config.toml
n_layer = 8
d_model = 96
n_experts = 32
experts_per_token = 1
d_expert = 192
d_shared_expert = 0
activation = "cubed_relu"
moe_layers = [0, 1, 2, 3, 4, 5, 6, 7]
router_score = "sigmoid"
normalize_top_k = false
routed_scale = 1.0
balance_loss = 0.00195
balance_bias = true
router_bias = true
scale_expert_input = true
init_std_router = 0.019
lr_router = 0.00169
vocab_size = 8192
norm = "rmsnorm"
norm_eps = 1e-06
tie_embeddings = true
optimizer = "soap_variant"
lr = 0.00703
beta1 = 0.95
beta2 = 0.99
batch_tokens = [32768, 65536, 131072]
seq_len = 384
train_tokens = 387200000
steps = 5053
dataset = "wikipedia_en"
Below are experts of layer 3 (counted from 0) of a mixture-of-experts language model. Rows are named router (the router's row for the expert) and show model dimensions 0-95. Each number is 500 + 25 x the weight over its row's rms, rounded and kept within 0 to 999. Numbers have three digits each.
Before each expert's rows: a language model's description of what the expert responds to. This comes from a sample of Wikipedia text that the model never trained on.

# expert 25
It responds to: Opening quote marks after said, noted or asserted, plus articles, quantifiers and adjectives starting noun phrases such as a, numerous, more, over.
router:461476481437507489485550506458507502486465492524485495505527513512546508508496466488429528532516510518503556495514534514516489552473556480506499512511540486497519542497511504483466505523493475541534488527517521464538509546496515485540520487480505513509482470492481506527504490500490498500

# expert 26
It responds to: Inflectional and derivational endings on verbs and nouns, mostly -ed, -ing, -ated, -ation, as in imped-ed, distract-ed, sl-ated.
router:513517474484521524518534532460503503509499516482436529489523528469503527505490526483515533493475501453479545443501512462506500488468510544479498527517508518448525497527473450487507499528484493506534459540500492507491523493512489470462484471480503501538458488491480522544488534499506466516

# expert 27
It responds to: Single digits in scores and numbers, plus byte pieces of Arabic, Persian, Cyrillic, Thai and Chinese text, as in 2–3, (چ).
router:498493507477542526529532523493491495494454486492455515496506517469536539530468485488481502520489518492491532523512482496508481492478529522491547523523530522441492529506477474488482472548480490480501488530521492469466541498462525453505509464470521516532501481481449492524475518528446498523

# expert 24
It responds to: Inner and final pieces of ordinary English words and names, such as h-and-led, ye-ast, ph-arm-acology, m-alf-unction, Sund-erland.
router:513497496481538496533493522460475526503502484461503520466507494498554540507483449507485484481498481506482530473527492480464517520484503481544540529526528534481518491496478484507464509530516506460518442566507558490477529507465513473471532479490528486508514472503502489534514509498472475490

# expert 14
It responds to: LaTeX braces and backslashes, math signs, coordinates, and colons after infobox field names like Names: or Binomial name: in taxonomy and chemistry entries.
router:491506509485515533524490488487501493520487472488504529509479501469501505533490526476470522538493512497498524524525475536499478521506505489498547519496512501498511572524507487446495520527475472524510469499512506531466527506466511452498515429442519504525528499519495529521441556525484486528

# expert 11
It responds to: Capital initials and the next fragment of proper names and rare terms, such as C-oc-oon, Hugu-en-ot, Mi-oc-ene, Boz-ol-jac.
router:526470523479516520556507512474492489533490484467474508472532496511518515488482473487484529475497498480474500486582483451487524542465485506466502574523520524489497490513447484472508473513489480527493455533469516464513524494489513454519510499512497512511498468483493521499508541505504533496

# expert 7
It responds to: Pieces inside words starting with b or w (b-ran-ches, st-ub-by, b-rick), plus common concrete nouns like song, band, rock, film.
router:519463488500509490535529520481501483487456499492492543474511483486541512532470508474479543509503491481501504474532523464514521467485537487489518501509514499485499539514455480486487518528510506479523456561507564475491522531457487441486518493499519519482489466458470510550508538495487493507

# expert 12
It responds to: Prepositions and infinitive to following a verb or participle, as in known as, marked by, arrived in, without, including.
router:518503483455552515495508486482504491506464469496465524528469519498533514466474474511459514494487531534517550490504516506505467550465548473532537519540527500493497517515497505493531513520479499520532490530512545484523525548506523467511460473459503509538453484504499512504480477508501476530

# expert 0
It responds to: First pieces of longer words after a space, usually Latinate prefixes or stems, such as adv(antage), comp(el), aff(irmed), rep(uted).
router:497486516479494490490540438471466521480505492535480527470493496480531504470461479478495508514478517466498509479528498479472491511489509501496508517541536503478501501464472475471463449539457485533540490570526513458516502524493512490526501482481524532501499492471458534549484525513486481509

# expert 18
It responds to: Lone space tokens after a pipe or separator in stat tables, just before numbers or years such as 0, 20, 198.
router:504482489488510508505502529488455474552494472513494512481455473487504516520482520490460576524436527466492555517511514458524474511449502507505544508543522478500499496493516514501506490505485507519489497494478526531514490561484476495508510476496502510537512501503489525511464541537457522509

# expert 29
It responds to: Inner fragments of place, taxon and technical names, such as Pot-om-ac, Sol-om-on, chromos-om-es, and the last digit of decades like 199-9.
router:508507468502568498556499495449488473463512487483473500491534515482504536459455495472514478545497530506450482505490483466497508492483486487494493559482486496487502498496478496524504495510443489531481474495485483493510531518455518484485487464476504512522492436450521504496501541520490483518

# expert 4
It responds to: Month names and the space or year piece that follows in dates, such as On February 4, 24 September 2019, In March 2023.
router:495514527449537531540494533505504475484513481517463507488535458465505530486493487510478506477480512467511550530525527492478512506522519544488537490538509449472547491452482493525481507553495459528517504571484498496523504544497521515515505494496509512511506453489518514518488504519479503505

# expert 16
It responds to: Percent signs and verbs in census demographics like 38.2% were married couples, plus population, Total, age and ″W in coordinates.
router:517514525483517486525570540477516524540455481519466531501477494510500540510516510514452491562470515467459497507512490493478523480436508481486500535492523493529493542486494494454511480521502482489513489520481480459491502533484491485526490474494517544497510483507491528499464518550475488522

# expert 10
It responds to: Period-plus-newline ending a paragraph, often after death or location facts, plus table-row ending pipes, closing brackets and quotes.
router:501510515489541477499502477473509510476504499518498513506498516464511519513478502464449523490499501512475551503518484480459496504487528481492522488522481478502498533527479505519499466563480479533529501552490524484509531537498511487496534467442515563561489478506438514507502490526469466510

# expert 28
It responds to: Semicolons, colons, commas, dashes and parentheses separating list items, names and table cells, such as Hermansen; Mike, Genre: metal; melodic.
router:490521520495562519489543473479498494464466483460498527500516510518499508500497486491468503520495535514463542500565490483500484524441527483477535489479489492459508512512506499479521486542494455516495486535486543508467511541445493498469527502474508508554500499496498501497489519551463525502

# expert 9
It responds to: Capitalized openings and inner pieces of German, Hungarian and Dutch names and words, such as Sz-eged, Sch, Ber, W-erke.
router:499466529491500518543482523441511487498493487456467504474521498509527516498464476479456559484467535504515530514525459496533476494454492499506520542507489499465475493482498523498480505521503502515505457516513494459500531511499544489446462477479537518480512481432491515514513510507473514513

# expert 22
It responds to: Full stops ending sentences, often after quotes or brackets, plus periods inside abbreviations and decimals like S.I., Ph.D, 45.9243.
router:489526522461545555490507520446510478475527478486511513483517522506524525480455481484427528498498508515485519522532496500493481520475527466467493522522500495481488492530487493506490505508481500521503504505493521514474491533507511477486492468426536520547479475504422524500507515497470474489

# expert 13
It responds to: Sports words such as first, second, season, team, played, won, final, and dashes in medal tables like Gold medal – first place.
router:499500506456530490528509503493495487512447475497502489500480456485523509511426493518479543506505576465506521463504469468491521562469518521502499490512504525515485532495500484519530504514501477489534482511557496471511478547483483511510487495521504508505500486470492493540462530538457480485

# expert 30
It responds to: Of, commas and in linking parts of institution and title names, as in College of Medicine, Senate of Romania, Philip I of Portugal.
router:478514507447585516491478491474462511527470454489468504506522501499532506472498483499480537482430524497512478463529504522461516483465473467494549526520510495475505495499519489499501506497475436511491509503492489533528512550482518478497494486473529501527505490489491523493509488506455469508

# expert 19
It responds to: Pronouns, conjunctions and auxiliaries joining clauses, especially that after verbs like learns, discovers, explains, plus it, is, was, who.
router:490491530481531497483487531474507514465467489517515483498517492505508522477455520482415496530493498546466515492510507520482494539457523468537518477570489468516492564515491511492520501513496506552545501508508518462512514520516486484511479484460496510517493468481495535509471482492496461505

# expert 21
It responds to: Single capital letters inside acronyms, country codes, call signs and initials, such as UZ-B, CKW-B, T-cells, 1.3L.
router:468511505470515529533514507455498447514496505490479496526502497485510560484498484514482510507431529500503485486563477468491504540477515476475534512512501495506472521507466510469474519511501501496500500531546484494485508520447520480486518455462505515518501450485501499553463515539489514458

# expert 5
It responds to: Word pieces in the middle or near the start of common words, such as sc-al-ability, indic-ate, v-ide-os, and trailing year digits.
router:515488476511519497508516530426517475493491515513489518469493528488541509469484481463502515528489515478504553516543496483483473480462543485513500560500476509439489515503473481526525502521476466485517496516469505479531493528466500467464479478468516503463477495475500504529507559495485523530

# expert 15
It responds to: Line breaks, leading list hyphens and table pipes that open new rows or bullet items in infoboxes, lists and tables.
router:480519505503518514515496463493507493512472474481491525494473531458501503534474514510499500502514540439479520479518463529507480521461484454481557494520486479490491482465487477508502498507466448498505495526484536503462484552493523494502532482420502552547484485511510522495511510541481511495

# expert 31
It responds to: Number pieces within tables, statistics and coordinates, especially two-digit chunks after decimal points, such as 28.932, 30.816, 18.3.
router:530484511478531532509509528450501514508514493504520516475526490481514544521486482484429488576473494497491514516509475494475501498479514501483520484502533506487532507485471494451487507551476521519524500537487513495450506520456512476491518462487487524531500471480450501505468508564495479514

# expert 1
It responds to: Vowel-led word pieces inside South Asian, Arabic and other non-English names and places, such as Ab-u, Mah-a, Raj-asthan, Pr-ash-anth.
router:466497471493542554545542542504475493498507475447488491519514534522528560464470493490481499482473569497494530529537487471509478505489495486540510503510493458500522514517447501476498490511494476499501473514498495479475502508481534466489510491482517512520473476500439502531507486511464484513

# expert 3
It responds to: Short consonant pieces inside compounds and names, especially after back, out or a hyphen, as in back-d-rop, out-d-oor, juris-d-ictions.
router:498540502496554537506518474481476508516487483482454508453496547465510540466443494461479512509480510482494518465521486463522518497496492486520533507557499485482495512508474486529506493511481489467504473584491483510526493535434514480476499481486533515472500488499504528523506502491491515507

# expert 23
It responds to: Apostrophes in French elisions like l'Université, possessive 's, en dashes in scores like 14–3, and French particles de and la.
router:488473526450514525509548532488478488473505471430498483502511499514539507524445489462487497492484517524432535492519483474488506504505513517483485513539519490471501483483470455508485514513519484514508504509503494463457508508450484465498478484490504547539475482488476513498512547511446490511

# expert 6
It responds to: Endings and stems of Latin or Romance words and place names, such as Tempor-al, Amaz-on, Verm-ont, Orig-ine, Sem(ifinal).
router:480521468494534516548516527442482499531513494500476519487517505502543531468516505479506502486486525496456517499488470476477456535477510555507495546511470524487495481513499458519475481519496448470507473514492494502487512544498525509464461485462515494567520484479501499519496546496469523524

# expert 8
It responds to: The articles the and a, and determiners such as its, his, each, usually after prepositions like of, in, to, or at sentence start.
router:481489467480572519503494501506503469512477502485500515503509459500501545484465502485451535510489526496492483465527519473503530554458495534484508485519520487491493520477480494488508507515463447533512471506520548538497526519470506482469536506459513520531505489455501553483488515496469491541

# expert 17
It responds to: The pipe separating cells in wiki tables of sports stats, election results and awards, usually after a number.
router:478511483495565545492527518488525509524487478512491505500511487512502519515475469507482526500459515484482535497507515518509459527497523529525536541531484515498486507475488484499512498506479479533489475518522470502479504531484525486506561502489510504548467454473515515518446523577484442488